config.yaml
d_model: 160
n_experts: 32
experts_per_token: 1
d_expert: 160
d_shared_expert: 0
balance_bias: false
init_std_router: 0.021
lr_router: 0.00158
vocab_size: 10051
norm_eps: 1e-06
optimizer: "soap_variant"
beta2: 0.95
batch_tokens: 65536
seq_len: 512
Below are experts of layer 5 (counted from 0) of a mixture-of-experts language model. Rows are named router (the router's row for the expert), up (a neuron's input weights, with its number), down (a neuron's output weights, with its number) and show model dimensions 0-159. Each number is 500 + 40 x the weight over its row's rms, rounded and kept within 0 to 999. Numbers have three digits each.
Before each expert's rows: a language model's description of what the expert responds to. This comes from a sample of Wikipedia text that the model never trained on.

# expert 13
It responds to: Bytes of non-Latin scripts like Cyrillic, CJK, Arabic and transliteration diacritics (ḫ, ḏ), plus possessive 's and digits in scores.
router:526554453425571490472513466462434520521557567494490484472472522467500409505522471467472567514494514549525517490596568502432439496481457531451536507518618538467452490480461521470475530503546527568558533550511592480488422552468501469524488531498566498533415519537542496533472465454455518477446508434447484509478503467478496501479485451555484486508542484508458477517524528515556491484472459441477412551541516435514440495560552554483495426497467517470563448503480520469521534559521500
up5:486445495514515501356488463550514481571509477513499518508495529496495505510507464500507586449508492498499404490513569526573513507498540528453534550445506542568550545539557451490501448483485477527460499473527497527541516437552521494458511494516451499493481521531473506505450451587493544518434492605477509541531520487489434484438500504538472443508493500579482517484485453501509511471454565482517557507542429435577500489456500468533531501450501571507439607476402468482486452491466568
down5:568539473484503504525536425597486434477491371548443498509434502559440501536516515502539524434503497537549467495449523523608532508483482623498499483430502544541502551456599490490508506501546538494506537549512494489472525417501462531510554475517465502504517475482509487501411537495499508496503532478519471494500508508517492487493497477459486498540538556528509497502539423535482509531503508426501471518413489447472482522408475502517512510494536554488415519416471434475515477416499579
up6:440540505499503431501514365562505484579450491511488514513519438485470457508559487481513489568501482509475493492539482503470494578439495438494476458531470556499501511510515512511516544511463573453480533559527491454512517501479470489452434473531537507499440491564484470493493531506517530495423555542548557505474453475568455445470530437431525550492523524568566457527494502531466560479611568523561504491511444540447574483517577493443586518452506502487570503530566527504539498496488476
down6:487545500509539436534497497462483516461488496429548536497465499559527563440493553468472479448536577535427545524510507526512584508587467584405474453529524457524526497483517498499528467444511463520503451472514505516555505456488550514544415464526531472474492435505549474465544534546516448481469494488534557402432494618458458486455525491463563528564561523500525573520512508508497498512434432424465501506503502486451415553497455546557477500457500512502529476508452498490468460511526472
up7:493459514444520463527519520447489489506535416500480531452497519571482515512478513469471400434475571497507496510446517472473508435530537500559578514565467482463421478494486566454489441496478519517488498472489512513532543500502499503539404419440499564480501436558585457468486441582511500445395495472501576504507519608473544433524487504491536460483486489462447586527512508507521544500516561530447388473576501500564503513497528511503511461516484472514482484491463496453505502527500525
down7:496498495443456476492474523503567508500532507516405505538541483529473487540485548488480509559463511445512566501667436453455485558500509534488480509518504543513542460498522484500435570455500560505557515522525462488505507520508470480505460537475517513587524507524487435562532433485489481492451519483480497471447512519519556439502501571540582449485499488482555473535538454481515480493486479520386568421517526494503501485471466489498493478587475485532390506479518511438536385474481539
up8:544609489486539507445510512550507533539450574566494520509491492416558512441489481524557502585513442459515537496510406496504424618511491494499493461474512536494586452433481481495563532492469506459470513544491495442475473520501561567513506498550491482507444499584525487509512515456457399457479543506528491533444482559596499492493490481500490525511591497500496415519451487480561527496458484497500493496544442488500583507490529541569482513527463569505478547488478543526516481493466453
down8:482491450484451524479499506429536493473475501498430490423504604594490444516561545479456544491533513539568527523474503519492549512520525497473507456515527527519469564519491571475525515492547528525535509473489457502471547448459500429443493509435536479544441460508473455480506544445485571479517521509500492513513470467506512534509399512403460516453524554525441639463446411512486485452531491526504506550444523456484505477563496481481453509493493520472551577490553500416451543547498550
up9:481448479510457524569484477475503539451471509527613449556481502584484484467502458552407493502589499524510483514506540470526485475557506496486501523517511507516520600503486523513518471509450478536484567510479451570533496497478498493524536498488452431556520494523511498617450484537453527539561528454597498556542394546494462519448501484503532449548524471470509612452508453483524501566503523551420503482526469530529504530470541446538513467499608493493423518511541504501494503487525515
down9:532509504338612503485480572500478549501523572425465524484555593396418504425489485508485533519454457489511495508492529539449470483492435490537497507524522433566483482550501489547437475562528479497530497539519502509524454467495535491469540536421493486500560480475452526442490509467490471511548481544486496461501474498487471535454469433570446589513477427537509494510456541509488467499541515466467492498582559513500474485462528521512513458515482527522497571467489548573483502551501506
up10:494446476565532587505538522414457477492505558423495459529512450514483489488499500472503493475461499464507527550505485565584509473565456460484460558547446520504470538481503433448469543520498474494470488528409505540469497539509528496514540492461529455478450474498477516502503507511416515448477527499444586499460513491513487443547500456536559479492490492519450473496497505535575479430494513511447457564498454511461465549437499492556512522441412579511408472427549551513436583577494444
down10:507493480462578539533509499514490464530501525554496488500527440494508521458466492516508458531420532513504548472397525506480471496508544480453530504521507478462530509430461458498538367582481477556486489445550542567502537539545518496514566563428556487456485469496494572516452479485497482421496465507528494509560511507520575504480545514420535467513420502513533512495520521434539529469562500528527497532459554568505489465476505503500439424537499440522445423523525509487560469479367489
up11:509454430506449548503516477439527472638534440467530498500524511465535489466498497456470416503489492438472503534464485486503495528500505469524489500517499531523491573503495444442598462575546585554496501488465504507428510409543502501469522529497494470535549511481464503536581526488438443567522477530472498549536487527520497370521457522496540493520549500476532441442500497526540617485602518490488509486495466483506515537514506507440501515473531512536475505400485565501555508467461515
down11:481498484544548522507573494393523462582545497518479575477506492446528488549505506487577487470594449481487527511510510540511480542465562572452449499444571439478504500517477525453516483578476501446456451500512514506463524431525463502531467601469508571505504496510422601470504510513419500517509492492540454511496543494469503479555522495545531503501526488503519415527497506446482413491586460524582513504523410528483538490500517461469540494475480524504442466591469516467475499483433481
up12:514536511445498503506404502517490455512531486508530558472491451492448467613457502512572506526496483590542499469484510481514482506527501429438527436502496478511503452488423559503415461495499461531469503512503555530497483480479564416503438478503426517479505501551596481471478527573477501566516494501528495543496620559506481493469529509477472540432463498563470504496557496448460503451494464473486499640529506424500517501527522553507510496506470533511526556499527499537555485519489607
down12:532538508522436456444412416490516548542470525495505436585497547469521522500450506511368572535567533508532496551430499400443470518412484512500578460518500509392514485440490437563517456512507515490525487503500484521491478499505483477491534500486561464540496454462571507472475498521494557506447525544531449476534492489495485522488483504517470496466538583508531507444550499575492519528506647455441486489483507511493489529487503508476497518538450555552496500520466439477483478521521467
up13:438492455560525493468483397440535512525443491495438503478536442453499457592476520390624508486477507479530457451481565561443469485497539497513482531529506557547458480537543436490454476571513504499502512420443493497567406500527532511511494559503492490422571500450496453472614507506564533540435493504494562471520486479442460490498471501523499493519508543507499401451522534498500527482524505480566485485472487508531514520570566516481515498480502522499509557493494496567546512512516490
down13:487533563508465538406463548447561494506549567467497507494446473493461496543522536516487456450426499544516484491460459495526515517426510544548515439511484483480491475520473500571570504506498469495454488441478543513542581557500483498547449477502517525501505560480582516525496504458439436441462565477387529487571431496512501499472519441483570531571531463524608473478416528472500514520499490465496480579554530521529433446495409525478489445557484446514498498531474518522491465484516536
up14:501534589489487557510431460451487460546480516548502535514536517501527476503509488521521474446519447505569484501532504536506500488482480508574507591667403440433506573416533482455504481524446446502502566542511515526499466452541493521545511458489512468510499461530484562484465556433451471495499438488487576490506440462468497524434498520515447521483488489509502424489547462498529497493528487495450505543481420527515503455434473531416476507458457471514502598505501534475455542461469470
down14:487472509454519492495551482503510502567491520480507589471429548485461485477598487372491481571460496505491515514547516507504556537512508476519543537516514547481411484452504476474535595484533498443501533514540469526520481456501485515483595535524521582567539516471477494511501494559555437485482501458475411530562525511570509501465523531395480533458485519490570601413498493492419521499503448512472510509447451490476515481501428479519568500482490482416503539480451487507538498516483463

# expert 2
It responds to: Closing parentheses, brackets, braces and quotes ending a parenthetical or title, often in tables, e.g. (unanimous), (225 lb), "Now or Never".
router:522546534488459448544528531424557487440545549548541496483548563476506527532532507459491494481510501518461490518505483401463399521458459498488515507453512517523535505553430496529523511441474472521538472531485522539541448554473535394455511518439530527474463546453545551566511508506409571509457544525486457554445540436495489554467548489484548521459517464462549466456491553543566448559537481467518540508493536535513444518502456534470521473498508543513554449504495517426443564456486408
up6:489531470449501484471452569470520456508483524505555524523451503524497533495483549513507490389469474448534440560457496502451463493584501549362466494510499556516509504531501556516501505484479453437396655451498481526478469528450547445505430504465518480488495501498537467516529539508501495546552472468429503549533548493472436475509502541493496502459550549505481524511503517492531530518439512490523456530539563573443466503420500495537432540473499497465499499507495536484530407459433474
down6:485480503558523428509498515509507415539486512472497445453508496517542491488471550487495567480518569486465490466485564474503532500512501562432503514423482537489496457514561471491481509532474467539510535478520536574510538493489515517508502523489486428511538458418470510491476431519470513503551597472492484557510470451497500518461460524533451482481549473491650639495534517557541517516559519478491504458472497518440441495556468409548539422562460545511428559495422487499495454490467482
up7:527539423623513537499391537500460482495460486498540513499509472502468406498473513518462498458490435560494471493530534456506476578448528500536428494456544520542484470475505508539496491525509527502466490476501472472527523454465505487496500513553538438403503473477519547408533438500463484537569418544507525528498519555526468424454478495533593495489471441517450449511474478518529491474487428502464519534531404459436465520579471530509506452440464561503540545487518483441567468467504482
down7:499410571547477529506535514445467489475470502492549525464425513462514528467517445430474548490537593485452511471530509486515408530452565579526501504462431525511622540496516508512494571497560457592501484471464525496572454513501517512480514504470404449530522571485459462510526623544438540450482498485528531506486434476478501485482501495484548538549487443560504493427414478514509490539531546527502480465492519503442476506503479483531497521516491548506449570479491526452543508518516464
up8:524506564496486481472519518508494430534506512518537494591416417510560459475526493464450516430424546501492466475504519502488495502431442459508501500473532521461459507487432499544532546498483492564464473329477501499475496516503550481462470449498569427518354459470506507488392464536442471526493554463508564502536507485478484443491468497542492505453554489573447475548520488499458505498508482482510492547464483490538439565597531499469504459485522512523463511514525485496513548503502487
down8:567514505495500556591506453571459536488458512510525487409503495485509446466471431486468550556514482544517551483505540466538605490567567579495487526462531490494495603492434479471508393496415472483518481555492535504545551474501513548438489489486501489515588529477495454492452483528554555423507565504518562515494543468512473514482492443469526506497464482499531469434467434517617538487506461428468553525486496493504470458495472470474539492490499505488476552577461473453478534528513495
up9:502528426502549510553523471459504481473561482533552502528476557558500477517499503539574567512510510539538486508548510555481457508501528494523566448462509556545400503515496437496488535467536522480496463482522456476466534472552507451504503450504533524473509513592480469469541486496477466534526487466495503613491574444525491457496527466499456493459571411634500410502530500547499486594567479517548487498508496513515435473529494404524404516553506468486490473440507459537494530563514472
down9:593525507521433484445519558613480559542516419523500561484524457422426495498484523543440540444548619459529492485428479455517504452496497492461498511504488493493486549500465603510520510466475514506502416553483483484509491512475491501482503464526508510531545437418488525587481517490454605455472523524514562495545487431475471548508499504516556478495499509462535495500494492462483472496482438510527550497524548426482574481461515533418516515518496583485524486595485504503506478457464492
up10:501486508526471502557553543445468501443506530560501435518494496537451469564606473469585512559490518451500514440496495503484517531486513505488458453470458551459547532498535409519462565543469531459440505472481499570451597444485517402507481460492482513518476517406422437545520497514512573475468506483503508527555513487543499460427475508513511473511481533507509498528483517498503501500455541429443529510543575469509493500466481516583550534428490475557494484491574512398473424515541492
down10:530547475539518480480451469504458496480442481488463508521504467496498528465513523514546531540563499544476492556462518516508503440443487499488493533364461466389501505573476524424496457559532519498538444471498548506528487523473520532560463500482477479551473508496556534443415475472527488512533499529499472522511477512445533504476511484588489503491500492622524539472508570487503501454458490433617480499630431518537488449489519495482508460507544513491516471443457488498620556539504500
up11:504467500476518495509551488537574514561500555442583507594487486489497460520433496495448450501414554492494458536500505480428522439435489450469558543490448503458492501498446521495463499514518432490574568372500541440537514437450505539443522516507445558475524503475509516537552514523456467506511485604517531520551419496499505488495422398441492468494493503520498500474477497506459553509479489458414531503444498464537469460484506468503503585517457540475469528563477493465495457532529506
down11:504474526523556561489479558520514476501518535455466495446494397492434499553468582506571346518531557495491533532468523426477496507532552550470512552421482520503493506510511490488550463515505495500473496527498494501481507575502488513543524535414487514489418510532459526506535442514487376488500445556527593482448495528470499498414531578490493495543548539445515496519483494489488479515517578499501467456558457444502484499480481542494453491515431558471480410543488516550486482503477547
up12:501397514498464518496428498461445476507499516483488495536508475516508484444528484495498482521545499459555401622514421468543489494517460408577500439482478568568480485510507601498515525451491488444561489443508501494480536487467538497543479497476511467475519492505466499503532513493463505505559461452458499497475552476514478468455429541592488419544501561491476534595481460502492465506400507461451549488453514537492498501521463462522493543481581486494511501531426570501461422514480565
down12:515436479427459441514573492550524499477513558504520522569488541509548547446507532448496519567556542523508524471588439583489456520496482450467496408519493543489493524505472509518435525475461516437495479495470455535588491596531500505550513476529420488508487531391457483544550585501598484499517497464434546534507529485489503487499496512523498494494547519475478514475489468485490487488441427447512526535475489491453558484441476473454483482504470414480577506496431523527456557511541572
up13:511501515503525425470421491487525494544536424501580500456459507477434487523518467535521500486471522497471527485491505499454491496510490475595505534547479479463433481544450503544468457477453507529396460532509589476508489493524512468500463491513497427533405506464406471471553547577510499591519528521514554546608431470495477524480524508546472505483564413508492509524513437387476491518507515480491481487538571526497529514496451493505491462510471522477467490488394508500582472572458504
down13:512504487560498530461499506502512432527515588457477513471505465503470456488482465525473470526481471574530505527567503486479539470472444576601506506498491532445508484481481506483441497536453522584557507569479485498515488485529517566517491500501509478471415509492431505366522571501461523448531470593485523547457464443560530562503476415484449551485479521437586482489486546537544505509521521458528510495530493503486542500466530446465443399550523517493416499558424534537504524477459488
up14:550531555522524531480517440459467497524579518555508515400532601554481519494557550509504518448496527486476500465492490553505523509447482545486462562545428456496462607423512497503537486489464504440450507569513505509522442503462499476463517422543486549472473530559401473484500529495474540472517535489510576517546480578459566544534563546502570458447534457524464515515583463496503534438437481411500494496513468510432515496498506445495489513593499497498524550516450491466488524512512512
down14:483467474532456528521499522503493563479495551506458460484475469564509631458478476480436477429480523451492440448506516454501452495564523502536539550531477549508498497465470602494530554476513579458545511485523447493481524507506466515513510502504506499546471446433534471485559521514468517468514433457465440484462508545506427506478505541470434542493495528478529477462364504466507498473543575507544498516564499595535504383505509493514521504503410546498528552590480518558492495522527460
up15:455471458559546502556490500578442497486479469475508454547510531515561458488492578567508404495552540528512492478464467538536463507512460439435539454490490461460507474514528509508504533415535463518469508470531469486487508478504523494551482434530546566500450399400403513629490508542540512506473508484513530535500470500484514481450540396486509541500500506499499491513565519435496419500510461464498588495493533527534501545508433521519501507420514517467413524529465558503502528480505553
down15:494584499531483466485481588480528457437495493497532475515467501462504498531345530517525476484520526519518450478477434527483504628410478507490564489503489515527477478477503468503496510419592493509468520512444513507462533524473557512485477500527498492451492568383484599556489499500442500440484520512556489460478495498359514518496509422512489502519505516501556507556498542568547508566461484538477591505532514519487488529476503508467567491505522512474504470571505466510527502500498456

# expert 12
It responds to: Lone consonant letters inside rare or foreign names and words, e.g. l in Oerlikon, s in Günsberg, c in Fiancé, g.
router:517482482564452474458442434496487502490595558536583447466466470465494488591497400474500489497483427451526504474445484454496456523490537537516552521512478486518513518520508450432521539500468528530533569559501545584541464539538446486555512532497586522527501565467531452573516449462512503478470513434433433526531480569504446480535486458485536453487499502460453545469491511478499468515464535464550462561508503553540507516509449538443426449469481525494466449495559414473534488508490563
up6:565524459514443504489466442488442548483533478462580525579482392501461499502476517522501526507434512480530486437492559492471444523542556482478536498495475507510544477563458462477531484500470602448430532565479523502527538512598490550587510470403439497499496412500513425466521513446528575500449476502505534500508599503487452501518490515543439582454525513451481542535502497480493518459474471483496478504476477493521463551497526427523496536442506516539442548567522484484501494587507507
down6:452505532503535530477536542483501524493470527524587533497512429453523473414534534532445512461479500487477487442496508477475556509476501527551500467500502607483536471506506515551520483562501440503502489509435527564438547465486495497508460446433422490512507445477533501511466503525547550511465527535548552480486658561487552624497536481483542475492503495510532559420418517495523487501506571444484499468480459497429470511438528490487431511489497542500486498452511538499468399502529437
up7:456562502522434484468516509508531428486504521493517588524490458438484525559537432491457452478527498503477550526529519500584497469532497511565490564523494520529484481518506486542513550584523547542497512391461505350556483504485456497498453499492441460463458501501494520517432529401450574469575498441471502562517460405467527483512515468466514517494563560489497472503492508532480479530515481522496399485533481490508496517538521519562526485513538473491547382523486502453532557510511503
down7:482478535398407512530566511480499526504519488529512479534617499506498477499480495532465545536460433501530508536468484470521500474482479512479499464469496500612495528475464509489437484508551561530459477454497472481528443501570447520498492562457410399492482478476495531503532475521538521499496522496544577475499621510495499490508493455492487451448495530510416526490497483602564487570477465527404590480528479464495549521502439512504509517506443534521563476509501422495493556569484533
up8:501446526537531495605510413524498478543524445533474541502492508500513528546474536518519602463479533437536504458483582517482497424407495495558498509483510524481543486500422461503580440435483512440422512526515498493518515430497416479514486530492560556496464515500549428503462504545483507500488454481509493513485499472470495499439520498547506458476507416451486501503485504496490525507585508487479501482510448504430518591411506463450441460442501499490468542382593435468496492501494500
down8:488599524567523461565542493455426605473448502518480496501589509571504464469516504531522487492531511427464531496494610498502519471479525474551436558554482506537504499524487488426493464507480492541499463514494522608495449492478499547461578488474538495507535419386499561511535527454553509484477477560488542557465481496503468521471432543506473541548444435463496466473489494511465495491485537522584485499508510469575550495500470480373462483499497525437519504452509471506516512502498501
up9:510521462457525512425541456504573436517490518489454527495490588433530495478490600471501508515488518512512478584534582583475544546509483544571491527466479587507494497562502500451490512500400504486454542468504487495564583483507439550498484514542553434405533390509506489524449567479507478466511530506514490493509491501486508496462459543410517538508524505595497441508533444504467489613492529554517537453551470510515511459506556485512453568508551493515506497521509530512479523493492519
down9:509589444549465446497467532476519482518498500452505479411508507496467475583490496490500465508463525491498450492452485543499503512489486500540477432554496506548534502420452480511586541499582553504496559525433435559577478558491490527576557436515422402563490529473492499507565504478478473508516485512504494378520499497470557535532454501406529481416611501512515498477543481472484544518484496512480575551479570463458500542482464486487491526473520531474477524516497509474499453554551514
up10:505533526504511443420505541576449523487520524529475467517516567520458455577417432489511382532506460491490498470460502539522459510534455473481511456569509452491449582533592513528527535516614469474418545479608521506513531468519516549477500439483519477503505457524500458494536511487521432519484498525470527514492404478469491538516511531489551488525509511533443473549526493453504470466512531482493410499547523541483466524529512440484404477469519546456507433507542545545431471485454488
down10:520504525395634501523502497525502382491562565487488521496504484465501505525494502440505524490521507510504530463468524553520447521521575483485511521533580460465477517458541463443542505534553520509495497426585487524516460467546482506531518495499481555538484536473463637437498471527465427529503557493557535539473489498500514452499479521402544481514502399446444448498520465463522507512497449465457437499458506528505470506598468501526572487501571510497516497497472476493494514436459529
up11:548554527497551594560490490502427506506561420461417495541485497464553496521495511588502521490457484533526435521477526461509489529484427454531504490447460445464500496480420510501494470436493494439497521488458496446461412545539460489502458499557575469557500473487489492533537523515522458565523506493508517501469505569544477457520513494468491543498537459419462518482518456509480516441489496532436592392511424469517523534495498453493505498489539544479403471424511485484588487503514582
down11:488542519481525469458506525480534491472559507494490501432551471516445502493488525555489577545548512534572513527461438506488420416390449490488539509506469497508452463509455534482448500434571532532478488515621514525501489543502524526551534499496486477492523601500476614504445469484496512447466469500500509487527506428571488518473470522492510466401522454433507497392505573534503533491508507436501437500494486413519477611485503497472505502479537501499512516486504511494529516502462586
up12:523479501499584547513472510417459460496558582530496497602440484473530513538474502489484536492462448391490522530501522518532575458394465427466533546448494504478486569522498465499546497505480497461518390508548497550591520530408492464493507497470515514497496513468496509505422468610542493526492478515511510556489399537460542397512522496443452478539488480483470502475489519513512477482466501483506538503453583535484456476407501487499479501459492458492492508469467564534517500494502470
down12:508605544490488531471507531513525483508513498526580507544495398507481563512447457514535445492497530528504435582471514533473467501492513492472510551483421506583479459547479427461567405479539496517520448501507526439487457584469497486548522521496514572476477457477586514500513630451509540515502436476524457547542469499458490431527498478446472448479438512525454508500492555439471457501510511523499497478475476474458557581461494551476493502449520547463494553544474564490533444490538470
up13:500502489491484460503536436512535423511504594488517555496559437503480616551460519515476437569553470400573532493464522530505490544484470503450528439526485533515554554461552558526565473541488535489485439500492478538474526466507484520461527541493428454551544533582524497518496451447515378492528495498448521522500491469503494457481501507509531545516480515540515542481456499508437432541502458526594450528574463447565525548553499488495485484495488466439526484556542529426478537501514501
down13:432508455503452471483491495546510460511519550483552515450466513547536491474541433492498503524497354509510489478563517604464451507391443457495551494486532482478524504524481521488501415512564514429508489526537521500506523575498459613473489558648498455488528548506497533502556509475495514543480424491502485439437464508501486535481502527477552515448447511503510519499507498454466559544457432494505514494539538422498504463506568555480522495510549570463472531500504463515507492516446508
up14:489524548454444492439497474512436501535503541456478509464492410431525495493525491540522459516508528512509515489515405512500557501485521447428497513553474488543522454551453495576427567499511479563522590479423451482399437465515515526512492514503501541500488490519489520489448508555463479510499478410435536462514454589451483475505461552489501479515409482496565491473535524505529496491524463440530473489506459501391509488522498465425502548494540523509509473547480502478516364545436500
down14:493472522505492495520498504491464509448492490483501534584508548492446423507545501418500504466557466453552500547480487484469529549440504522533511534594540410442457472471496442504460584533493537507491488500561446503492468501463429487464511454497518564519518502487554448508542492502491555512545530474582490481522486568406490542523474567544399506418527586485533519545513465432530521535383462521474501510536471505450519464490457484584505455459517515509513503483507558592491489496464535
up15:538480456488531593501535489503494506499454459528501466518429467441490450492469452521507485500526517435494531488543419533455514440447552545556454462549523511524456511492491497503495419544519526484493493466553532511545492496478458476454525552457465495497483517523416533432595547467496514439534560509496559508462411489450518470499470497564507497473551461586454514481514465548534520530497501462480457430509453437501541501580474464487561472509466507510503504588510501671531496492481533
down15:418515369488552512548489495511470591477538537537504497525494514497438466381521513514510521495479508480423549485560569600493519474488538505485549514463490497565512468485474583495505476484530542493538487501469511603508429458520539507441502498516440454500421519439486474505516509503440522474468458551500526534593392520504491532475519491464446458469513477515546482535468505481561507500555454513588504468566494467490479487495511452497584492505504451501496492487491495552531582480462490

# expert 18
It responds to: En dashes between numbers in year and score ranges like 1895–1897 and 107–112, plus and, to, hyphens, minus and ± signs.
router:496523517553560499487536570456566511462470487471523418482465532452526455501501524425451487504500528462498504559482461466485484514569455526536512537483490489484460460513429504492513537519558555472540543544484532534516541484462551461449529608486548510540446547483535533536507478458516479492468481524477440438468606535467528519525545578459549518474462534468531534484517573451443524482526534548537438541599496455438436487484436519531533512480430475501542431429498501459493547445523439
up5:411546467492470503517492484544563480533500463522520512583489491526503516553488515459533448501446491596530528506458512416449515450517454505506528493515459530508453532571496532500438515500503522514514514507505557499503498468495487562574568494550499491509481490569512578502478536404479550449498436496477522510482486496494460450480500525482476459505522518516425509393602509503471528349530564531459446499469469457446398510557584500524497513492470486571503501510458501529483505442500490
down5:515501499583457498498492482458481514476517503473498427520523566488544443500505495537497517449569487382470466550558473505497508516493493536460479476539575409527457416539519515437532511494483486464532482496583507532499526485494487493506449465457462552489521435456503500491519502558524560525552584482521521491523464518455543498465462532502586476483465510462476484498461506539519450526472514560566594477517511353553507541507499503399486464598502502505552488489524407500526518532534516
up6:527491456529415495616469510589453502534428498505417446500523460503479467523502470504532477426503543548562469499501475495425510435480507599565489523458413444490525550415503488511465595483502475515480534543492551522483504500458482450506468502571469576528466534522479399503532580533529485509548537515455461483441525490464426476517506484478497494551547489509484439582537500501423541486512495490439466534519501495519436468535503500510513520535510491532532498441501502490520445491501570
down6:500484505497545463494394477439539498479463539592557481547513488494504489491496492538536573488535517484527488500517455464499478522504534553464484509554539442469479484483421539521518562462489514507488523433596467537527502460471521520500502459424463465464489498473499487474502496513571494499498461471535536427508536502506542497629447479494557533473493543508504495519494520512544478535423555489555515481565465589434500556509507462500527469567510501472362512411421550520500477479526412
up7:531479532459515500502534551538473502621576513437423524525493436489517450446508521459488456421505580572497499470502408496512494456381519481471518486496480499511440505473519511510511549413430578464435514499428531502507448499424459547423481521506497443490541476495508543464466493536505509505438498467495575499477531553441496500530584531532519478508517529508494512567508496498500523429451494510507502439519552486508482529542509410524481474535597476535497473489534452503558521464515496
down7:408543493486496499494478563499589550499507666496469419486524493524509556596444473493469557492484467446470467495455627512464525555532471493515526397514547482513513462491493503513496507514550458422521454536480467512496438521521481537513585499508467440486483573528439517494466490535503531499522405502498491466521465504505511484505474464500470524442537496492521497539487482496475476495520506552512500523554527568493503541523483440481505574524483508506519500425507363497523495545494504
up8:427538495477450497525497533493456504518481484562543518503458450546483472519441500571508491480490535498597455462491483514504499511597508462381501522538452472530468427478485531476531501456559471465469496517558478491528456494539510532571520503464473458511544512595548509500534501448386450499522506518479480480481469519559500526477497462506497473543472475539564518498533559485502503445405456536463521508569430512456505614442500519500498527509468462510555514440533553432492474436575556
down8:480543514530543500441369438551510474510489514441502500501532508491507429488487510542517500519477550442559517543557472504414490505475527446591477498532518523556491460517549532610440507496468520525475527554477532502525487541495559495470471545513517481475514477512600509512488504485500509539419525510448503467554494497367510492504497631525522507495512474485468469549482476480457348496503487486524500496557492450519492521573519464500482493531455515434436482533478465552489491486484495
up9:444512494513561580530535512509557467484457581516456506463500500489503481449487447566493512539540500497434497515512473478516500423509514539532502498522514441460532536489500423615538467510499500479498410469476414432500447574496555457526499525483485507502502460569485524448495537492463468533506513506509538524519506501503542523594593456496448506448536503453564458459504501539482467513490561507415507406567496540482494580487523460594504522505499505429485554519456504450537508478442423
down9:503522507465516489508518481527509531505513530501431483490524448546494511479490540568516506500490504525491509500498459550391500472453538514529534461549504556579492436557479495556445449511449546482503572491516558565499518493552506514497499504506483470489457512484427521549516568486503516481511494493476538496429415424473496561553463597519521444442550480474480475507489463640561531524561487400491438468504577547459462499481499492447468479428403517442500500459508501551551453485532505
up10:488505552496522513522549422516481482500500487445541469600493468550519414520528535427529561525507448583515488519540439547494541494465506415497497544535527549506441541497490490548518420509470533530504508508533572497519486492539478519495501545488458509457534467551532507435503498503473549529470443521508541504494476498491562466511501492493524493406608444517421499423411472547490481498546531506485413465541505499555490469562501466611537447571558477516492479488507527583506470465510537
down10:419535360581461464479502486510456484502472552508482477469437514496432546506499490497490475450601537476507486556503519473495438436481464609552483451510501522501495557482497540540505518418515560523499480496464485478461447540503505503543454539538413491487464601505507521555557463500502485529522614499485475485553496517529470478486474507563497469546482526508535557544522542458495548512491522449516593524444479556463446509446473496463480558418501532490478452527496494485455507519508547
up11:515559495455515511518439409494517466436450528515505504485493464539481473505510507479538590503500489470500507457488499521569506519527450554537452463508541490465500497494440528536519500547487440491499507476511494440509463468465566468508455508516520501548515382541524409510461500484486531525496361451569565600537508538561503563520555500449522520501565529489523502490534492453529476524469645515491474493517529540533507505437515441591420546520555457556512482463483469498507499501500506
down11:536505494543466453449515467509380523543509414433625495481501532473557505550449547455525500495518539422492499533510487471468458446435534538478476451574486510499495536455475459505505521539519495497445492481467449564516526511519506515489392466558547593526479540494451501546477508457504493497441533586480496489543519565516493526507494552571478487577468536485478511470502409475465504510398468508539502485480520482544473555506492508448513450503537454572544535433538500519495508489552470
up12:452500461459500509468522422450511489562531500555541494554532489477558508548492514525547475585504484511486499549474417510552485501513550418516508607498468542466425529522516504529467495496510487482484515537469424555630489407529484533506513587508438496504506534545449530515493516500556509498568470523528550444575481511510537443499462461441501470542438518496529460462457517494434540451510513507597430520469461518452491487476536502562500528475590479462550524441487504501524531505495451
down12:545479513531484485401510521493494414519466428473506499473478537512442539536505481526466451500551485514516613460544491481501568577510513461493507587554528464510565515539516514491586491506502508494521545439450481474378524454515512512435561568534485497523470489495603493564494472478409464462500498463485470527484551527415536428508493497638496532497524452483434500515530527495498467493506492526507524507469504505569444477478457528447481505501528537478479486462459512467503472577501521
up13:435408543455485477531502459485477522501490480492532470498509516497421522391504486471483541531498493540526513503522463494488530514535490420470524511518550498540479538552557575491498493486466515527500522509499493455492556519536518479548492493477481485421462483469467473501429399617469457556537502545495452473543404506465511464484557467528544547515481498504487575513449488371491466428519545535479485496519427485491532503429539467547460582496503539496592571561561497493470493530510507
down13:500598462501503502448475479535546447462524444545502519470489383524420398530483440546514522513427542480496499531580510525512510557504427527483486495479506484501491500504511520471503515467497522537477433574476486585516498532471572536491484470526505497479490454459550508478496471451505513519419530538565586490486523497453524508474492501457569508473595573506518516461485522499535473492486502476490493614459495411429449434526578536521513458472560430500439514516495443492510505520522532
up14:540486501481485476578404527481476509503441522539486497500510554474578443476513506557501449498505486551459562519426420524476538525475488497623487494531497578493518528457449572538488507562500464497472519445473513567533512470498485552506428462488503527484501525484450414524501487570554525484545533460459586516539516577514492498521534544476532487459572503506446525528533542438452546471419520476471438538477474521476468520449498542595515454516484488460511469469435445520575535475511492
down14:503489480484564524510393530403504495499519466486519507459501461512566488463609608532525480502510484449541471490541510571588464492473487453527476489500511510494448489554502481521431488551528408511561492473499514459490489519500430469473482509633505498490575465447456455524523497504492526481486548538551568498478503535475508481515482506487564526549528491501511512556525425412518514528489476511497567480488577464526516432487558462524501438493464499526458485464434490438513472510482597